{"num_hidden_layers": 8, "moe_layers": [0, 1, 2, 3, 4, 5, 6, 7], "router_score": "softmax", "init_std_router": 0.0156, "init_std_up": 0.0206, "lr_head": 0.00669, "doc_mask": true, "max_steps": 5902}
Below are experts of layer 5 (counted from 0) of a mixture-of-experts language model. Rows are named router (the router's row for the expert), gate (a neuron's input weights, with its number), up (a neuron's input weights, with its number) and show model dimensions 160-239. Each number is 128 + 24 x the weight over its row's rms, rounded and kept within 0 to 255. Numbers have three digits each.
Before each expert's rows: "gets" lists some tokens that make up at least twice as much of what it gets as of all text. This comes from a sample of Wikipedia text that the model never trained on. Tokens count by the router's weight.

# expert 25
gets: " ", " |", "-", "==", "===", " =="
router:151114121114141094099145130137101122114130136102128165136081123143166147143117137120119076130111137116111112134139154112126107143169173135144160134130168145108125116155100156165154123145172157085139117147159150137162124119169095121143122078
gate0:111100156141116168122145123105149129142127145133120073115142178138179111101175156151130122105100137119089139164137108142131160116107108129121121135133128110111121156178113105119115135159165096130151062165139093101087152149152140130080147134
up0:097090127161136151106116120123126112125140118103121142157121097124128128112183154124112110096156116172147122134122126133146106085136114152126147108140109176111161164120124148143169080139107103176109147149108132112128146122107156137152101128
gate1:135135142149118124108107142075148135121110142130130129138097130132143141117096162154157150118100141145155124153108143137126116134102132140140157122101125124149099098112156164162080118122129133091099164137139147143118164158115105111156154120
up1:139133165136117084142113164110115130127120112140136147117111148136130134122106119146157089106100123167136125167181137132115110106128118089132142146121116137158142107143112110145085117131127167128103129100153126115108179106151087117122120139
gate2:114090134149128089148133102129099118113120119157144138134158109136138120088105196109128101131124117169102118125074122146133148108118165113138102128150107101135105117138121136103159148143122149131128130152178107125134104137077102112136102154
up2:109118135144054126139152093119142094127103111137092103146182118152136105093116163110125078151123104152087137127109129086150086104146115102140140110173129107119117146149133105115143120142130116096101159124136174121130132169100122134111128150
gate3:110079124165092124123142120098103119132110130144173111108109133106107102136173148146116135166099150139127109094137148111124084116121111093120116077169152170139127155098146128134121136110117122111127142133134113155136126140139130126154129076
up3:145112131149092109076121100090134117125123124109177173124164088101148139170137092125142154166103103115107142150108108089118140155120156144144157113168145109114124101079122144105144137127152148085114169097091120121107126095156133081160174148
gate4:138089133100137139109132118110118126143111133112143106122091077095157116122148137103122085098150146146170136102100136129099104180109102148104156123148122106134127125139110122174130152123163091125120158107137128078133134112133083157114104147
up4:152162174115173129127124137105134142136130112134120094106137139134114141147162142161137142155125121115120111084134118169086132121137109122170173127116092125171148112128140117136118121146161123116173140129140111146154175157110187115145123122
gate5:161152155110134149101087117122143175157146125153122123114157134134157165141131130109076147122111168142118142168156173152145112110122154102145115138139120129142131127098139114123058104094125156080120110107144131136139078123119109107076090117
up5:101106123106129102131121139120168147150109097117110176106151164150125132133120111169145105148106134108124192141126110138116137123130123090159144120138105147122127115124125134146117141150138117158123138137116090135105130116153141126157103122
gate6:170112093142111177097192128135097091130116132167143136120145109127149165083123142122178155105181142122109120158162141130090137105100107118161110139138108154154144088103133139099130117110128100165124128113082170141112133122116081117156141152
up6:115139116122097121133109087077140149099123097119110124127150093129113100150128065084162119149115147091107134167141119104115119132139138097120141100118144160128166169133132133113150090160102138151140101079137087121104136127091075140101104131
gate7:130127118122128142130125091140114216116110139113117148123146109088130144149125075151101088133156134102154103124136078103138187140152117085117114129160114151111116096126123097087090155153107149085153133144112177164141106102188173109136111149
up7:114108125094128157119124128148138137115113141119147124138115111120110141189111095147110112107139102126159109117148126090093128110113097130094099153133167124096117141130150124123119133162149115133155117130104168123147121106171118136139112131
gate8:115130097113109143128117127143143133138095130160176146113121122124120129144054072157168158127142120140189119111144113170159133117123102130122138122144074120135126144127129140127136159085109132123129140163186139138143093112140120116137169143
up8:182129106134144163136116101123115102129152155163095114165156120102091142110144159076062109133139103111115081159121187090091159104149140109121101151127140118106145147169107119110150117141153151154152162112146099138111153121128169161161105127
gate9:125159121139120132119143148148168148103143148132147141145123176148145108151173169094155091142114109112135116095133084102128136141098154167093095119117131126123147126160127150139114180112134112140107154133148122123099094148105118127117121131
up9:125126161086118130149138103164089118147139129118120096165119122119159182140117102174085143179121094103100152168148115170141141119172123145092102140133120153146115125123132105153128171128127176123146126150157122154145099116119165136100128132
gate10:117149124132133147134188155105108134121123136166126120147157135122107151133107142145098136181116120134130156096131134158145107163130125128124129128146122184162153121154115109128135112119136139086141092175084140138129138156133131114144108155
up10:126125106103162092110132124141103087161120166166116157153132109095177076099111128135119104123161125107106126127122148142136134140109083137097081112111125143123079128100108072114121180150102126170136167123158058136122085103132136127156114114
gate11:113159130113133127136137096137109098128120142129095151138127089141112169149132158105081144099083109141099124120111107128136136095108145097126090114113115142154106104131118150127139098150106087151145140117103120152158098135119120088139085147
up11:147145119148139181116109124077138097146147104131134191151119103116149152136146124114121114178102085117137143145100110094143095109143111163105109157140121154119125104156130110132082136113149085176121135115140104123122098113118128121157123124
gate12:188140106119154090137172184127118127116090140095168130133123106130122139102098116137172096145132136160137129097154071092139098139149140087142057134111108094185166126094111144182119169118142105143101108156113165076123126135137130163131102126
up12:173130131104177118148163131124133129123130120136144102125113115128090103070134130130131130174145124147098132139142099097136126130134169095158085114130099117140142131137143160171122153117161106113093128158157159108125126151135103143116147127
gate13:117110118138152107084129079194140131100128121128086112103113146163172131108146105133089146117092116124101104131136120161129169129161153123123147093139158107122140119112121100158083139113154117134127160165178126119178084138087111163137132125
up13:140137180133103117139088097114123074130170132120157163125120131163126088131141145108188141152110153152168120106101113130160109106115145116121110156095112139128134126167128089126122097136086089154131126124113144110124141128140128158110129178
gate14:147148126157150115124101115126154115128109146143116179137138101127090133124192146166060108138133085091143159158135137116125112119129095120103136128126084120095102124153152141155166168134152101166135090169107130146115124097152142143161153104
up14:139145180107090124100114107130127108133109108065131066145136150145187115133093111133131112160177168118129144061148107100151138111115170157146106184118151145139164158138112140130125113118139155101120153089125128140122170143142151150083111122
gate15:152087146132144116137123133119144112134160126134134098125153158157107108170138148130118134142127088160135118128113145139129168090143122126146155169123154165153122119143117125124114140119160132168137107155129179127121112145123167128127121089
up15:108080151147138157120161152082141142128134103134133131130108108145077128144118143113131117134148114141098095126121151131123153131133113141134139153114134194184133158152137134133102143124142115124137063106108152191089124114151126123133135103
gate16:128160131078160107155146119150096116076119118117177139109114163091116127134152096123138125180122130137182106112157118181096121128137116130152106155134151113133126127137103117139149158135144149102131115110171087135164061138109113153158133120
up16:098164090105140145122120122085177133144112118100121160134140137150090142157187088091111070154132152172119133118116121130145144147137146192157139157133173123110126147138108118101123131119099099154135111116151136133160110137107167119133077127
gate17:150141118128116100086137133123115097107160117141160137097121111127165103145097125120113120185119110121152099096115119119144181133124112150103157138148112153150091129130145137096121118156115156153145158122121133092126160155138147134164169180
up17:131164109116146145124157180133127154152133120127170113108107115130126120165105130099151142097117126130162123118081119108131096114125101102076138127140184103146135085134127156126119086126095148164104104136115136126098111129106073122137101110
gate18:165130127120109091154104163133122126090106133127142172154178151125152107124116094153119161160121148143136118112112135098099129169142126090163112138098117100135133090123130158131138146130165182124121150151110108133112117125126154108105163151
up18:141114126125138144097149108120142119139136116128134098100112143149140135137145135134144084084136130124104136106148154098120114115121120192114164102144159148118157176109113089123103142131094089112114141097130144118165090135127103152095154153
gate19:139101147162085140107132063124125101102141137134135203090099086160169134118121136116119102077130112122124134109108144094109085120148136128133170164128159116125154175157130111176104109163119133108142138130145085179132124104137165159161112104
up19:146128112141137097106087145098138127140122146123127090107141113139135156163146114123143162145094166156162103178074165080131138091155137107132102126143108116081131108094129132118146119140146103155135129077125072132167085145121104128089112131
gate20:170097133130133151111170116138134099140115100150137145144115093134136104068135142075102107158166139151155122108165098122150118122184168143140120138142150152136158125146103075137167156112082138114142093127115117132103131152114163128139114133
up20:169085147168120142119095154128132107105146167108120107103142143121104105071156144111131115108100174142146150094182167104157150130093073141094125167104103134113124126110143099125134089117127106142131132193142135148131150125165135116137112148
gate21:138108174105140101131114134069135177150106142143083139152110122142137161121145149129058126165096079097136132121078101134114104122120162162135168142170120139150140121107157113147121081102172172079153156111179114104104108142135121176147129121
up21:144127118153121167089136131146117106121138157136138133118155073153144118119112112156095139156120122143104152126124149150139135123109105109140125103127115153141150105107128107079146144120114124156117152141111101075124131144134105123122118122
gate22:136118140137144104125132139117142118130091113114155117128136097110127122118157131144083118112100160092126146133109121130123133109131125124133131141150139107075125165121130178127120129114094141162133167092112134126126098114104174120104091153
up22:124108164139090151165096118147102130170101149102098095138164099166140138163148156087157150156107128116102135172104167141146126089140137133139152138139144139125097093090150096126101105140136127118147109100138112136130160140131119085151143129
gate23:171105126156096146133124160114091130106110139174155128122112136143151080131121117119093130135150130135159146128130109114142126105116144153146158128121159165111079138110126103133113166086130136139176118124090125115128148164087161095142119093
up23:086130125093134126122159137138156139134188104128077115157139095135077140155090126161152139161151125103124121146124129152140100136127108127170131113085110152105110150131113138107115102133130111177148145109162108134137132089125143118137122108
gate24:114135120102103118093155129155124145117133115148138166155131124128120121152088127124159132099129136120119166145101120134115123109098140119164153131097094149162126134144123089122143140116097136092112090142114152112167147150132136183123115097
up24:130112171125140149146115147122095083171152158090077098101114123128171149110147090109146137189106113107103082115123131165158137121114116154133123100176160158149148100154129067144082092152169154129122141139105127085149112139148164131161121146
gate25:103134124120102123150130129124112098137146140142170093114136152123108116122152153125147136099140120112187131140120111111118157141124157167128137159144170143124106109109103141097143078129127097142087146144121115116112082116081162124078147136
up25:105114139059166127135131145150120137116149133155155111127116131112161130128156141135125215117145126124115118120115101090119158148098179123097133117162108136107096195123128164112132131107135143156117126135146140158121149152151132120173189117
gate26:154131126097134145140104102142133104109130144128081131095107116102124169152083175129176124124157130061132114117126140143134134114172082120116142126092135146123125145122128131124089153108112143135187130092121140161152139179112119108157148127
up26:119125116131113146191126101122096131186105113143128153176168127110082131125127154113152118138096158147121099145101130127130109123089170122108139114111154125082116091120124146078132121159150123131180153102125122193178105150105191107132133124
gate27:121149123146123122099097137123130116109144133085133127104122141160075103147124120153137184153119130145112138112146075191131189151153156109126143140139086122122087053121125135122155123138112133146103104136137121137090118135119103137107134142
up27:124164098145121149108123150101123109135122125133140141087090113174148126159163139140125164125136134086125166129135113175141147136132146128134087159126102149139117105097149109113151141169167121134067110156162129138095116147129098160108137106
gate28:146125142135125092113139128176127138139107120166128143111111141148147098139106096143097121122127114130100138147168134127120125121159102116146105122097153123139151120115113117133103136138142171115145153117140133156130132155114148154118151141
up28:128104122109113127110112132095150159117109121114142149144128212149096142139085113160156139138118137117151139126121116107122130109152131091154134103137136114141149130124119138129127129128126145162156115129089200129137115175154136158122075146
gate29:126141144097092124109095138171124150123144132069139137132161129136157123164127121122131165138098152140130125155081140126154164148079105131152124132089122117111081105088118136138095132127111113136092098151110134150125159088135107125127136133
up29:116132101108166090122114113114149162155131161096130144120129134081104138132105126140154115122143108172116132158138109080167133134108114160100149139146112120125137131133134111083108128116106145123133145138148135095133105154143140118148105123
gate30:175171134068135164177112172126149136173164114111161156152113182161117106094143145113111126116136124136145161170108111163127168129108146137122147160178099123164135155088145125150132133136111136144152090100108163161119144113119127151148093146
up30:132147155121099173193141171093162140144127116106132141113138122145154116140188131098088167127152152119115136112141089119153144125107147113115128194134127108146139121105138112113112160142122130144140154157125136082145166107109105150117151114
gate31:127088125116149140097098118177117158073119127137112129097135115086149077126125095154073084176126147143154129123091177123155148105121087146161145128122110107134163106156121122093106142122127117125132116147108138149121155150105109098126121136
up31:113154129127094115150145107138130121134108154095098105167103100143118082098140139102152100123131167165134112147109100160095092115139171158197107119105134118092123101085122100144121127121144160108149100144135155135121164105179163128113139095
gate32:127095189119123139131102154147104123109103158119138124139125106126139127101123081146093120139124162151164135124101151051130145097188102126164145144182144153141105158104109105172100115074099148097110127125138143139152115129116126155115103080
up32:153100094129095088098108150121122158173119116167125121154142107125145172137113181112114092124120119135125114128120121151112090153119133114115095119092141107169138132109103125137157113171109139118141135108101159111142106100162119142149115150
gate33:146099139119096173140117163096147113110160134141109104154124112153142165139097119111128134118105083143097153101132133130107082077126091166121095111117122116212104132145142142166170172112110150113116097117096174139132154094149104110115145201
up33:146110140137112145184131157110111097106123150139118134144124168144185126106125101158109102154112076136089116128124120124124127143105106133118132092083074166125136164143126177082121157117157139132131130124102129162123158149138127146094122119
gate34:137145112114128162117093117143147096131155134113105103137118111115166077091130122102144179140114114067105135116127142163185133148162120148102140137125162156141115137116135106133131161138167154108133105090153102118086090153099100115122153085
up34:135147130158138076118157165145137157142124137119153138111185145123109136147126133151076103116104140137104124114169083126136137135106125114109128116113130109131082124115114144090143126134125124126112133143102139135144101143132142177137122128
gate35:128098130132162107088113132130180119120139139131138124107156121115150136130166089142159136139147121117101139129185129168101112128133115152150158117127097148160128103127104102094133158102061153134134128134128091162106121159124189105125151108
up35:120118102134129111108132143142146121120153196105117136123140106144143143100158089112094121127150075120113106098135119154093167133142148161124181146156126126141115146169124112102147121135080145136140093117105155125148121200101118081138106094
gate36:122126078094125092103166139133092197122117086134107117109137090118116142149140148130121100127091109161111137145143116151114112130095141150157118125130129141119140137115143114099165147138157168132167101144145158130123139119107107128148133153
up36:118080098103108099160132146146133131119088110151115126101122127124163100173099103103146106100142124113139137124067103109108157115128116127125135092158148134122099110105118145151155157092190131108193132131113103142116116162077145131132145150
gate37:140118128105113129142143091152131123181086172128187122147133075126154102134166121110116137133149122135154167139145146125103123110129127142112111163128167104155134129135113101105117116109077162184159114175139160117118149131154158140155168122
up37:102128149097154124135121111125108124129157146117138106147121116132077142109187123113165160123125130141106140136146131111124106159119126142072137114127138126135116152126137116132131115167121174119154124168125123120126116129137155133105148129
gate38:137113165092162101159133142101089151138097112143135127125139158198160162142098130127127144111164114134118096114138154173140106124152138165109139149108101149145135097141129151137148149090166134129115102124155154135157122114134099142168136112
up38:128127115141113158153141141088129152159129106109090068108117127136106118124117131097180155086125152105109097151105153133148116161107153126106122140134120102115095148134121121153092125133154134151148132123152148102118109116152146154080157132
gate39:101112142104128096099110122073108164107128110096137175120112106127136161120129125135133084154101082130181127116128193179153149086168074128128108141098094145113159141107117185130147176122163134104156140159147181118118085150141153149114108133
up39:143146106122163140123135154107138159079100112115114127107122122131148123131169177150145095162142135172119140092108133136167120109148132121098129118107149161115090113092142166109125144136108120126158086122088099136101139176144161162093157155